Below are experts of layer 5 (counted from 0) of a mixture-of-experts language model. Rows are named router (the router's row for the expert), gate (a neuron's input weights, with its number), up (a neuron's input weights, with its number) and show model dimensions 256-319. Each number is 128 + 24 x the weight over its row's rms, rounded and kept within 0 to 255. Numbers have three digits each.
Before each expert's rows: a language model's description of what the expert responds to. This comes from a sample of Wikipedia text that the model never trained on.

# expert 15
It responds to: Second word piece right after a capital initial, usually in surnames or names opening a sentence, such as K-el-ley, C-ass-ell, H-u-ang.
router:179156134136120099135098056211135133160124136117147094087115106106111118113193117098152126164087063109097142153152124134144104119107137156121138163151141108126148137138140140115110165123127116
gate0:107139111112107120177110082127145162162106114134145084067151097112096096138137145120113097157145124144147159115129143111115095120103148135126097113175129129138143147151166166134131081139120130
up0:138123150153146108096132139149088093113159105128122169178105115142141159147147125109129155079130115165127146123134147152111147117156105130137144160085132117124128113098086106118127151126159121
gate1:131127149105147070129075105138126141137167105157120123110082146141106135107120177165134157119126174113138068110133184134090148097143148106111149155144137126151160124116154138103112150137158123
up1:117108118150119179104138129129119123133108170078121104120171128119149102129152079115129093134127100138150159147118102110189101172109108122149095137113130140123131089142116125123158117129105161
gate2:145136101111132121125140102167114134156075118136130147114147124118122131146123121160157145101087148132128136158137131119122123133126123143120111091106164156170144172111149136168123086108144092
up2:111113160145143134103125171097143120113182130118130097136125129139136128113140156090105088151165113116143120118120137142108135133126139115131152160168102110080115087138091115096127172153104150
gate3:149168157145171094141152152089130112128090160154129121092081105144137133120118110110116123129129134135093143098134147156126132133103175129137116101127143098089121138104086155099150148096136120
up3:139141118153152124120140135111151117126147125148159150087124156149110148161149165149151152090142104136088095145115135190114159139149180146157121124130131098127110139113156154123118167103128104
gate4:151185099137140145133125081152145102133138117140116099099160152130110122120166137173113160163166102124115125160152114134145160125099135131139159144166151170116122153147158133127099131125099131
up4:147136132163114159111084159124112128129152095142151173124114129180121097146089141129078118093109175151164112150123151114102139127129097124148087101098126145136169144112105093139128147121117117
gate5:154135114112151140141088127169094131179127129100133109103169142178130134132171116100162159138093100154105145115124115097110164201094110161156168174118145131121120134145099122120111116110123158
up5:106137148123100138119137131113161135082133135150141146150099131095111119124094135155098084104172164096150095144130148150143092078167125109085095054149099122123139115126171128122129134133148105
gate6:113117136117171077141126116117148139105115145120137130122164118148109116068143130125066150161138137177093151115121119151164130091106159156119147172185090140153124163115138136146141134101102080
up6:132124124135166084141153101123124137120128108131083142097125112129110134069139109106083209121142106148101163101118101147140142081133170147106135139145092155143100146138119163116138132097105135
gate7:119154187098126077098137126128114152115154114131138083107127110151174128136139156150147180105180178090118122067122136133150142098130127150162125148139141173132094105092131146139111108149105134
up7:139157161115108043144115097110131170143134122153118124120140115131152130141116157102147146121135177113173124110119111146164145119093125138159107129131141156131100087089152122124088105122091144
gate8:119145127127141140162085115140167148080118122119124148155131089131132119091093176154063146107133069085095154139154131146072099131107134152146122194162141104116153129117112147103111152138137145
up8:110106153125128136110152143116122096134115131140125136104142189117098127143129086103145128154120201189169102113107136157158144120109130094139113087123128147107118113134125102160162095103113096
gate9:106136137124146108085134129100074102084127099117138085133102136111074126094147136091138168148102128123121124125130108152082135107144132111162158112106115120178117163161147150093135111123119129
up9:115105137126123115103131137138104150094111126131160079125099133119102131112137114083128174143104141126100117100120148170089121114141107149165150119120111120151123159173140141120141110123093106
gate10:164136150173077162103134127099132106147132115151161116126125133120148108119113123068146152117147143141151129129103150130147158113182091139130140153167105113130142121142157159115110127104139108
up10:093115128094157079172132127178097138114106133110121120085159130167125161144135138154092075134128103098082143130137119112135087133080153115146126129125159143141107129106087110138154142156101162
gate11:158121159113143121126092128127145071170128143146106120113123125118133149161148160108164177165119076127110157118160144178101134160136109170149149196127155093126122137138139117150112139144116135
up11:159124147113134117117089134129117092179114138148105140104140154129120145152153140121197162163097077130103143103127146165118111160123084147113134177117153082131142138146144119141127125112117132
gate12:172115082091176139142114119128117139128090118145119112105123131109126137104093119075111134094085106121139154135127100158150109127135106168142144147101135120180112158097116123156157149138147121
up12:158110084095197153122092095122103126129093129150127097104160117127131134111104133077107140126098095126118155131143118152147131119135127153127153129085139155176131147096132120147136129144148084
gate13:166103107130136148112078149144164115138146135131194128145097131126119125106174143113127105146150116124131136144134132134120147145099110185138159165085119150148120117107137140171144130134130135
up13:082140174148156116157153125119118126086108125148062157107159111133133108154098126152113154118126166148112112103136140090119098115167139095133103085155149108123145161159087082112131152131121101
gate14:106089107128149104121153111123156110139125165095126082149107118116099120176145129151116089118134131140151219157149111125125132104175138141125139140105081120122145143150132130121132129169087095
up14:140182142136107160169098105173147120146097115167117158136167131153132111096161115109135147159140100128106053075128190136154110112082081089111139120122155124130154129130113120145150148114146144
gate15:093085142099120127162138139117103111146111123060154167127100093161152125110101109140113152144126132140155150149160160126118152130156089130107128144129132163163171114123082116104143129142125134
up15:159195116160118123095120141141156154109145157181067098133131148097109135170114153115136102107117125106101098084093070135147112135097143155107148082133103099078101119112168147149104094108113110
gate16:155106166118117097159094103102103111122147117160113167155156079062098161168137139136162131103153099183099151156121162140123108109104120142091103153155139156104131116088140148154135090117098107
up16:124125083136155170126149123152150114157116136087116112099097135173161089105103116139097115143100142049171116124145091130119133155143118117197137109093125109157149165172121111119141151139161135
gate17:086109130111146136118143105175124140148087167122121125080089097158119163138114153127121109121104136116083087146141152148110087138098136144090114135147128098138146133115140134152091131166164166
up17:108137102151137106114104130083100153131109121110150159121111131116143152138167157139142129104118110079146134124142133121137145127134157114079116111093119146163154141124124133110119148162115142
gate18:159096094137162105100138161115142167159121140115149121090070143100112144133153139114098153112109133181153140126163109096095113178136124133101149155149111108094120129086096163129124153136164114
up18:135102115138140141115134149087131156149131133116124142105067131100126135097139141110101139087104130194119129130145092106146109165131144118077151176119094113115150137098090158096137165111130107
gate19:161078137102139121114111080120119080158101088147132111127108117125116104105116123118156136125109156112152066130116145143159137113116120140073144153099153114126118120104115135125131115107114125
up19:099156129147137122144155168133145188096159159125110150134140144133142163162150135147127124134143118152122187111143111127095117151130138121177113098157103147133133140156143131145118145147129115
gate20:150140151126133128087117081100136166121119088102161157129126091128119133107138191128126101133092114113121137127125121148114092126102167146124114128157186151124113133151138090109135141074112201
up20:119128137141113090154129175115128137149140131145129148122147135143145097151100085156138152098162151143141136133120145109081149151160092083186103150122067114135091117130123126145149127143129068
gate21:111132125156128154155090096120127129125145153145110090064116117119137134114168063135119126124083091112103144124161113150122139116091133133165142148126124106133105131141162113106132129116146116
up21:123160141151139140168073109155123127126152145136122080067113109135132142118178093124143139107098095132093145106144114150136145117107123128154150148123136101152103135137144104122121116124121140
gate22:126112125132099176169164142126156172123132166124160136128131122109146097172154157079087082134097157098098127141103130126197126112104107140123112138155111115106133165110147155167134125090112099
up22:168140143165185104114089096158099081097132093124079125091154106128101153111100109154143164107144110164183138110162127117076108142174157105114143109091147150131093123104134091099143122126145102
gate23:141121094129121144157114121110134141125138078130134141112116102160118123095117093144170107109151119077184090095103121106163112089155121111173130117118124114121072129146161118103071148117165123
up23:087116148131167114126124155116105072147150163130100124137122152094145145162149156124117132118116152144085160145133124145078141167094126149088135123122135131101151141107099127140203103135127118
gate24:132106126146151136128145178147150122121149147100122100112122136105111157078139105118150095081115080153089130099110148123148189143157125170137169107113141114104125091146143127105088129136125129
up24:131143129121111103139129086094109153134085104169133171131138133137142095181135146124117164180135170103161117139148134120112058115102146093108086130149110137153117150116131130151172121108157124
gate25:114168120157137088118108086110129131170139108134172122103086131103122130165126134145143088080114141140141153117117099156101115118108116110116087142107100183138136127097137152140118140121100096
up25:169055143114110146133118133093161141106102129117117125153169111145124108099146135115111139102155106102113086145140188114160160156129101106191126114130143122147132129155116107151152090105186142
gate26:114144121108155126122128100154116157169166142067168120148143100150156167123147128121094096127134132119130105166179137122109098132121162161129133137142147121179139133146090120133094164082125138
up26:139113145148106113120111149095106094078113120184104118110121148114099106142128149124168172122120110136128129085068097117170172110147100102120143127126112138077133134090161126144136082155140116
gate27:134141076114128107142111137106135105118111075105121131094147097131143162072144130160167110137120133152112094115157166114132114128079164082140118146145105109099149141117114133138154119158098130
up27:135125165113128174104126140152105149110127174123149154161088132134093075165102144126102129126136138115136180096118106157087149129193120141119144104145159138143101131158128120106125147067131109
gate28:147145127110114128192175143126192173107123087180066100137163150112095119135148084127141162134134107116135118093170105160141129099114098129105134131095099137171121124137140133109133121121091117
up28:088137126169140085107073120111122074141133167080159145152120117136137133118113148085079160116119124092140116109110154089105134150102134155147128131106104136097136152127144116152115112125133148
gate29:150148119120142119141116092148151143128084137103107097128140127158127133139131121132177177162100067119105174153121091126130111092129109164127112132156152115134134124122179105165107116116143111
up29:155156121127145152148135113149164119110112133112131085146147124158142112143124112136169167175091092123121165142141103160119109111110109157112122142151156136148128124126168085155102109107141126
gate30:114133149137099090187134133105158127141149104154136157190119115149102168159130168104127132132128116143105132143129113098105124133135121119157112154103099098145125081098159133148135162133162093
up30:110120136143102132129163125145126147135143097134135100144145147153118179179113118124125106125154151154108137123127077126113145150164122092134143116092091107149096098128167113147145125189126096
gate31:163135144148138137099124142110159172111159170107155126074099121140105138131179150091160106051142122140126169157132158143127153153108164142145107118106126104163163102133114156116116135090106117
up31:153118130155158151098130162123131154127109117157102120099161120121141143123156121108092139137117143182095107131091166118136178103141132168145107104126169109184145075155155124127129145136121131
gate32:109109119115133130145121133160112114127167119142120126134147100153119131146114148167104136108123088152182137108083138175114188141145140171121169152126173134144131135128092113127084112145120105
up32:144126124110096169103134105125135133138082133126144106128120159114120108118140118106132122160130152114079093123182070102132085072111102108149113146116125130099127114125187148115151115126142149
gate33:089139130163126139137114124155115095090148170169144121133123114114164125170087135122143158124091125153140146137161079157165143119160115091112129149146110136131112147076127145125122138123131108
up33:133159181103113138108145190141081096116127110123135105161141086160114135123085149134126114120136118151171159141110115175129142106129097113113138113150123131108095117153087088093147124098099119
gate34:181098088138119112140137088136135139133101142168103152128106089112162120165152150081105092170122116066106160130078119128147111125110139172153132122099164122116109140128101160079101156161132135
up34:067152143117119146135145147147104143144162140097146118136166176146087150102143113126119145110130148170121097133164158127137130119166112092123133117145076125120152136134141116163125137131143120
gate35:118077137132208128071103130115132141165129147176118104130169138132110126163119120155134135127137130131162093168132099102114127173127132088114163133138131117146136100147150171121130112182140103
up35:105175121093071120180145141138103101108093132093113144100107147122126142099153143081131138120114136123112171096124134119115108084115139147138080123117124099130106146126103106163146128089145162
gate36:130122177094087151136103129173100130099156100191135132092108131094131152112155137123172125108093120117151150133152147142111121084106109136142119132103139145158153118159094145108121130172127155
up36:122125156101052154130128126191110102124160105174123135094085115123139162119170160118148120120086134137112151144143149158118135078085098143150094136106117146161138124149119143088123149146105188
gate37:102092122173089115160110117151151096137117147097136086036109141129109112149157126098146149156148139108099121144156167132151138141122123113187146166138128106139145131097162133139145133128086137
up37:142192151105143164113154119108116124104129141120122159194135103120138168125098148128106127111122102145148149094101105143108096109125099142084127096109105125124117116138110104117098110153152116
gate38:099167148106130084142154138102131109135143122084110093078135089142110165126121134164174132127103115114166114132141130113170138115126106099170122120101121123138170143172117136139137114145070150
up38:164131132140130172151119103175153163115147114118134131162092107153115089132140144131127132098111143168110125107122143171120140080121165144105129145123146135131108161073160154104110159099165109
gate39:121110136082126116170095106146140121105110098101129143140124113107137094140105126154128122121157096152146132170102125160102120090118138175115122109163159152139098111156114144120105163106090136
up39:115110111161105157112177135128159122133131123147074161123112142138117138129122122105119120152119120084082114125140148077153129116152086111157141110116136101165123125135120085108168102150113097
gate40:104137173123099165214154116148115162117119159106194135123142159111135090107105151108203124123114110132118148137083140107144074120128129122112112160118164136108148156124141120123102134129115153
up40:138086164097108175195119112169168144137079134048133075129139128110149125119105162083135106096154116140115159119091133089135124108158111107143108181113129136096132115127126137120131166138140160
gate41:150117143143112121082165116124154143140103110143159139113083104122140123102118155131097097117137101096159114115095179126134119184115149145109131086168104130122146135137105149108121169099133119
up41:165121118127105100103178086138151168150092106130174128133089102130155123104138140107120107125119061106154136124120150147133098181106162135135146110164140103126144153125114150109110155092138126
gate42:109130114146109093112152138138123113129113150123121132122126144103096139108144086148108082099132141165136160118145180129163108158154147143062161123154149088158144172138140089130120145158155137
up42:107125117172146111107160111112142126096128159102151147139103118115089146142137109110106102089138150149108116092165158113165109155151161131059134132141131077139131130153123113132134130146159157
gate43:111068126118133096127108172109111091170160112157149062110087105127089121121118133120097132159082139156132083134154117098127139116120165113141103131126112089128109138109116171125140142112147121
up43:131147132148099157110137093154134144113112126078119184132141158146096128152131144114144142102115138105095147142143144166129118170096119136112146122081110154128160112138112091081145126153101152
gate44:118161092094095131138139117118108115131168130110133124099150126156134101096107090127150134141148139088113145172172137118185119117144101117202105113142122176138132113166157111155129091167109108
up44:134145153167069141152175136094122111144119152101159069119135138157123116126108109079120099111095168113094124119118090147167162138113099131151137169118146160126134186120170126153166137143122111
gate45:127106133120156087185085134148103154147138112154120121097179122118116123098124118077148152135110136117112116142148118105124112121118140099117128145150088134147119137109117156112154170146094128
up45:116136131156092166110175121105139115113128127112101136144086161137135150126129125139116089140128128161137139109116154137138145102130101146146118143108141147105127134141126094144128078113145119
gate46:128100125127134165147136096113168141100138136115136116099146100120131082109154126110142101121120097131133128154120145159109097138100107180113141136134170085121154100102148110113095140154148099
up46:126076140148124104091150135146154154138129180146095123087086077109127145123108155133125144110136175132150118099087151122151112156125117120125111145091151153098127104139115126118164137146112213
gate47:129133094156109121131169121162102133129147095134135114112142105121114151146105103155133118154111108117143118144144160141126114128127117205105156163143143108141112176142124130084124162113109103
up47:124140179106137126135095137081144107142116150133120128133127140139133088127125107082138155103136164102119143119119090126153167128117142110155116112097071159116113114107141131189099077152147137

# expert 28
It responds to: Lowercase middle pieces of foreign surnames and place names in sports tables, plus verbs of moving or transferring such as sold, moved, loan.
router:154145156127157156140160125132120139150165077090136130106126115137103096132140127137147110208111080101134155151117145137116115128113102134139109142077166101138146099099119140137154146133111118
gate0:115143165096148179148130146157121149163168087158152139148134096131118137145120136133180122093140139121109101120167123145106127146154134131153110084136123063168122122144143173095078103131101142
up0:185113124138123114120086120122128142123139139132109101114136155077147140123121134138110146122083139128096177123080130122142112097159134118156165131111142077131129160111082082071123129130113105
gate1:157165147110160142158129162140086147122138138086116143055169099145092139145088078117117118136118138103129128120124111133111092155103135129106135129108080124118107144104096133163113151139119143
up1:127140151120110168132116111126069151093111104124097113128099094084143150114123149167112101096107143124132128120140114145095134061121119131139118094129122111136149184157176137100134179086137152
gate2:122110131128151161129147115162143074171154106135149114126109133134115089144107113095145135157133076135120140158107151126128097130126165118105113108115112097138126138145145144101131137128131111
up2:102114143112102149152159137119166113164151115125167116110127188092092141136122121091149131119139117128064135143096129111129102092114143125102125139111111145142129146125176119088142133152108109
gate3:131138166192132144110125120157141139152147091101133114096127117131110136108154122158100108158097155105131135133119139158160093093154113180136147094145125134134150146142107101110133119138143176
up3:124125129149124054133145130144165127078137156116050097112116080113129155165118122091104110163130115107100134109085130150124135098152102096125077133104127103157140131082131124172117111112136177
gate4:136174134140113167148154171162172165092107138094103129112112110135077123137137166120150102134119121088113157152126162114160122109141142126126124151148137100132169148139113140116120146113144076
up4:101134125120160102139154099117145123162128113140170124150118129152120146140132121152108128147125147140141114170121088118151107159110121127079117104177123128177100096111169090135141167138164066
gate5:084168154160153168149126138102136105159123123102152114107115103087155120137145110125137088150093096124137135118159148128136109133109140196144124113098104117146128143127120170140161097140124159
up5:113147144130133142101122169118108122130165131106112121129129134117143143129127152116119153123146144107162113096125092142160120122141139119167153105132096121121097148091115176113080161102136111
gate6:123157125119161055149095140166126109123127126127121108144167107089102101127152087140140107099109114083133107191119117123143113141129128125144138141121110109153141140155099099133167137154118132
up6:105091125138134130113168100154148135142115133134166138109182118112122115101154111121117095196120138129114133129133173120133096134123160176086138145108170133163156131120127116093104146094101118
gate7:129155118125128086110119151150089087157136064102161139113136095124152123162132148124128131122124102136115111152095142136124161144156128138134097168161129095146132121135135161120079146154162082
up7:102115133150151119127138129139124126117132174168135095114124132138132149136096172157074122084106110095186116101145120129138076076077144132102140097106150117111123121104125110150103099154126148
gate8:161175124114131111127124157131157119080150113120103121130145134115093190107130129125118151111087132117097131103112131096162156165149135153164139090102140140091147168091092164117150118114150119
up8:089150111090157128115129129142155140125130085139099089149102136096160097151127133070121120136094153099145121141124119123174071103126136115104122123096148163127161162150147126112135100106160119
gate9:119158092157178107131085121065096155101124119105085127110137089108109129105141170113105096147122171106126131131133119159165104162124124182142121185115133129089129127111140118156120176149088130
up9:142094119137073172139150155159121137157114112153191140102111115149108099144132111141084137123110085135084152161117117128144140109095140080171104102134133139110139166154107185125124145161127150
gate10:140151135145173116152158151121115119159140086171128154147094124139122120129112123161177109120104130095128160127150117133122152149127096146145125150120099136139173139111097140096170138098133116
up10:105132119145111141114111103159122151147126134106106101094167109160131120119142115155140125148133108147151136121134102148125101162151152187069143085132121117158142132195154140138167122195157168
gate11:153127119110115126157087135140098112180130124099088114105127129137104138148166108116156118136136170133149100134155121144120130119119141135160130148063150135171143137123090129075161113141149127
up11:139152119092106132097148175151110096154115145117126088120140143119126149097122160157170094147108147123135116143127088086137124139087098127118120153118134141134149107159079132127108100164145096
gate12:144134163129147137136139139173154157138128106121143119140084155182104138111152149130110086140107109137112119146121114154172163151129086102143118143121119103116157094126128147141125113125162112
up12:169119122126104145116133113109145132149137167135099136101185093128096137149118116111154143116092138161142152118140102121107095085138162164114131148104143144120100163121116124135142148121125136
gate13:139125092128137132183125065164133148093141138139112103197107081113121136096133129149152165126139139110162155093102153132157070163094139156111112115147114101100118190100077144126123160146104118
up13:142153126164130125156114123129166099148102144124147133141134116148136150102135166186159119130171120104118137179132157137151110104128122139154129090106144125160131104142069104128175146172079130
gate14:135160100120188112125137144159104117144131150099116092131133143134063139163139130101118094138106141104122089148100101146136117154125090160074100117137118150167160132082133125092135120096137127
up14:096069140124122148128131104108134122136131149173111168164109134145181109128145111158100086118140151178183154122134095140162128135140117128165122186134095090123142082127140146093144157135078115
gate15:121152144112149130139112104135151146118109138131157157087111116110104143155128126143143073124096188134132114096093185131105136086164140152092098118124099130111127098093127169097121123127119145
up15:072132136095146119147114109161157115089133134146181147121121103088106166154129135105166096128105159149099103094152150130103124112128144099140109114134139170098123121067160119146118112118145139
gate16:140156139125145161129097125140104087117092134065103133106112085147120125127147135125127094121119134090148141121164134111167097130113073152089128108138152096125137136111108165099140167093118122
up16:180175123118100121118128067178164117132141136189133126182120156149114119106146133127129147133148147152158131138081141144124109132108129106138143130145118109125137120122121142126158130161169147
gate17:129128132101146121145132134119125095146165107141133124092118116133070087140136191178134160127090108137151094130138144145130149097158125142170125100133110151136180120124088149121134166125141153
up17:168129105106104101103123092091121113120173128103168147068175146071111162153123103154148106184106111141143135142151119124086133156138121155145129182163130182117151136174136127132142123143115135
gate18:144159131120100123137099116155140191149134139112129085122138140132117092111103151114107132120107145107161143150089174122148143094080141125093096128140142132132141146108114105103112132210127124
up18:119099135127118144094151115123121127129099142147095106116116128093116102127109108108154155099134143135133166087146136122180126132081159113131146099128122134051146112111115160112155147109136142
gate19:136127138129099110083122104144124125125150139133116158122124097162110128132164139126107154140127130143154103126125120107134110129104137133120154135095133110180129153162167171118087132153108065
up19:158087157095120126152089131137108122130140184133139142142124128151126123153132100116114155112141128155145090135112123152124088086113088134081102162122072134129146184159130091142105126124081128
gate20:152118141120195113140075126124110138126128132111147122137135111111088132144142135133142117107191150113105154141176089169149101085086142165122176103158110133141106128137113157129178127134135145
up20:139128134131138116084079138106096145169100159098130152148117140163161083118147108120110146149126187088112118127116128162153107110108154138096183135163100125109078146169120152145153131151117114
gate21:126171125142137118114154125145098113194148115104100122174111104112131158101165134117176095109139127143138142179141184117106097124095118115168105128157174145114126150125112134146154106146146137
up21:143179121087145108137120152115115158125131101118151108173107139080106145130096125117150159104114106110126168136166132113088130133146128121154122128147131108133122113106134116130175141120116112
gate22:146119137104140137147141156153120151143108152111114120087143108116128125131097122115139119175100166136130127126135152149143087146136094135096167116162125152101157095106109155109133100149129093
up22:133120108099159105126125139109125163153065160111136157132167106132108146136112138116154142148133149123153150125164156123134124138147123146128134071143152140083134113093124168117131102181104103
gate23:098155153118143107136104124187168115135170119165151137117174141152096131098160134110124085164116128119141093127143180130142137119116112126141155122152167105142140115103093150119121135137136085
up23:181073122147094114099124127141097137137108151096145106147088106106105150123092113139115174116134119100086115143113093116112136141157114124113127160119108120132147176123116129122107122144126117
gate24:142116150124112167163118153091137123142196062080153119093130103130147148128135113111135106145117122154128152186112142129114143114123154091126143150125140069139114104095120162125133145127131135
up24:103123147127148140179143155103132123157198090072174134140118116133140144153166106119127077121137130110111160170120126120101157110111140106094131140117113104107128081133118105142160137116120137
gate25:153163187155142134157122126143129133101132085097152115101125138155150072072103148131130120091120128100117170200163116129120127090136119152201123150110130109170142138137105083096124121137135117
up25:084106135141113143114154104160107126166145095078128113103157104143157119148076157172083146138135166117139131084111147127117157077094131146134106149104112115132153159143138094135127120133134103
gate26:140137165113141139114151167158113128108149130108133094112158096122066112162169090125088094109159112125155113171091125136153102158121156104138121174145127110101164129124168139104096164106122133
up26:154129152067147149115135165124133132107138148145121127143156093123097105168158084117122148109165085122136137169094129131127105158132145091116118157139143094114157136105150149104096159117081112
gate27:139138176100167128145134112134082198163139135109089167132117075114088149132125102133141106153085106138101084159128141132074126105138152104147109121146089124142105119101103107119131162136135164
up27:069088122099081139175142108148168161153131143136159113096088144145151138143124090136103129126136151123129142118125127195143149150142119139115094102126119120152118083154104156149131165136112145
gate28:132148128121184102174143112112141146096137143113137173116098116147099135154135164161107112120114107142154159150104190108134167121132140125126110139136150139133123106102112179098136150133115139
up28:122167141134099169106110150116096073133112159130114109102132156148129131125110159069139103078136125095120154101124098166111107102141126124163112112127148099140137127127084155108120083148109157
gate29:114097154152119147142196087153146136119141097101139152076148076137156131060137141168139146107137137134145132130138138136109142126104139135143128152126121110137157148132119126080127105153134124
up29:099177090094154150143136149105109125131103101128066177077113192150125090157098102149101130088147091190130115142106128118136104107120081105108154110128120162134125124160122124100132121087124153
gate30:147151133162133082121121090153151160120159096096145078117136164113147112115119112170163163136118138129147133146088137129104140162093118155120133166085131110143108117096123131126124133182161127
up30:112113110114096146112148138105115084135144124137136105114103140131084147135181151122140100122104094099122105121111108125154168192134121135173108159133139095155124158099111117157116130095122146
gate31:129124158150136110126137141141101134141148120129190140115141125091132149148123155103147151130151136130122079169124141135155111153125152151164112153098136138162140177092100127146132118145099110
up31:124140084115103152151098109125120091152061117119101118136137131158126150090132068143110105109139097099104116125119148120098135118143092091111157114135130119122156086132162135121164129143137132
gate32:128133110194130103095111140136116062166110086108116134106157114131143119103106140143124115091124139135107117152101112113159125139106123127144088115144151106161167110124122137135170085111127162
up32:114111127082122151132148084133155154144115177126121094164126121100119143125139110137111109121148121135155167118148120150146125136107111127140113103151073187144124180122123176121111153175106127
gate33:079122159143111158122125114125129113143165104103156105098133099206099191112175105118148114140121130130132108131157165168107058111137101138145144156138130116120100130132135141135148154132167129
up33:143137151080131123143121160151139111130077151138111125142128173088103083159097128135092118111112147097108152145097122112160139115106128122115123123118097141159174103078131117116142091103115089
gate34:148155110125127083162137139143144079159154101083097133112148113088088140139098159135139134152112166135108129133145144138137083131155123119131155144157130162153126108156121149116105141135114167
up34:130129163119148185126134123140154132112129153118125126072109113140150155125152147146134172117109087168173121120120131107114129136103099128174127106106121106121147162096171095103159130145151110
gate35:155142190169102161118138146118134099153097132132183170120106137119112129131119145078149130176079126134157126123142102130114128147164107174194157132165142098117160144151162123146138081143122111
up35:126096070151118116158075140150132169087135142104109105128148126111153165153144128126103071101135107126121147174114157133164127137086159108098141140081133150125095148131087160116116122105134145
gate36:096130124121108149160163136117104138143165169102122082127161100157094120135105113170087127133101107147168172097165131127096167094118099149141113100119118099156127109078152094096164136098194128
up36:137130116126116086126138098171128137104150129160128168138116158153140142121163119136141122117154136103124145141106129143106120105161126114141148143138165149137143152124120132128086096114078155
gate37:088154154085113139115113144123145107141134120070170127129144123156124098093140131133068114169137131134176120138095181148116116119117111190121104143117138134114111124102130121108115105111122115
up37:163123144173127127105106125121122127093114141191099093113113118135122168148114169081184140115148112118084169068179134076134158134173137115139153131115123143146135157171134109127168153144143174
gate38:133138153113129151100131097151107144161171144141137121154131103101119108128104150119107090105125114131160090126114137116120105074122138153139089115116079149117156123112117096090112135147124113
up38:139142136129145139110110085113091138149124100115112165177093104185150127107125115106112130116129135151119169145110153116160127073123141134157126144113161165138161149157097125140137132105115126
gate39:142160138130082137110178107158115121137140157116092139112124113152078110102145131098133095119126120127104148153134107155159141128136141131147109161105112077177166141127131147109142120129097108
up39:098135130148184131174097158110119110103150111144136106180132138140166182145140146174128096118099152134137116096106165141138097145124124163123129108187116154178098123131126168149116137144198151
gate40:148152159143172150127127143130171135137159075132148165099103155142124110150096141131146081145108134126141103150098134110132117144129092119106156113100142105148113092108094127136131134166154153
up40:137133184147130124094128115125165090144140077087156154084096105141134099145097170112138125127082136108122106180092143098126125145133118086125161093122112119141093082136114112150123139158174175
gate41:143107146178135110137100125141137150104125119133102127109146088120082106157095108109128116120163114156134158130114117125131100147138102115124127124138107118161127113142101118120159095129101117
up41:180130143129136142104111136153118134150120074152126149141115093113120098170083135133165127126152109146137110102135145110117100152138092089161114130123119101114110130161098131142145137107126107
gate42:135163129134133095107161106089142177155157130149155089101116085123126163133101163120128087122127114146158143183113113120101095086130136167111125170163110075119144122128102129195112158167124126
up42:181151121120104120131135086099133121127115145123132127150104157089171150117150132132149128137088121110087123125142141140128177111136144114103143134122148130154105147093123181103085170104150121
gate43:115137147148102152136121168126132145190105116154090119115114127160146141134139147126132096074158132101137148139115174122139115108166101119123120168162118154141144106142135105122134100096114109
up43:149140116166129140105142099125136098115098101125138111142144083142118130152137146106161107191111094117169128147114126119109114130112139092088082182172057148102105115162147112116116127072131121
gate44:121132118093173118168105136140119129109170117135073159088113164119091109120112097101122080094116138143154144138099108178152100116077071125112131134132102113116138134157103117134183144103129116
up44:162140125139112129134147135145142132156097094173084076146122117121175097118125128138089136144126106172171112149100134129168114121138118129112103152110163093109188133130124141161129119137163160
gate45:153125158105149111147125136184116112138111119120117155140167104140127085103149167120141117116118153106135127129130144098145084110126109122159115156119118100134137135072105123085081137146122090
up45:125123166099129125109179116137127102111148123117151124144108123097163165131132133096139150148100183107086137158108090119129131169110120140177117110095153076128159131129109141180110088132127141
gate46:136137182159144119112122111095104136178142097141154148085133089092080151156109145141110084162130107138164122152120134133132049116116088113117153154121166095179135110094077118102133113148129125
up46:135136112148104142134084150141125143125118103149106089153105153130120094154181136147116136115176124128147131102168111111091145151130134169128167108142121175087105169114153141159146141094126140
gate47:145148171127130128119144096121160099168129106164145126102145122145118121124120102118134087125126137088089096120145120152102142102113145167141095120159137136134119123121131193084139123154129125
up47:143148115122116116146112132158100100084146128069107147173140091104116123114113133159130149127117112138153158110140115099163141136138092138178134131088151150156118130140139097145139110104174122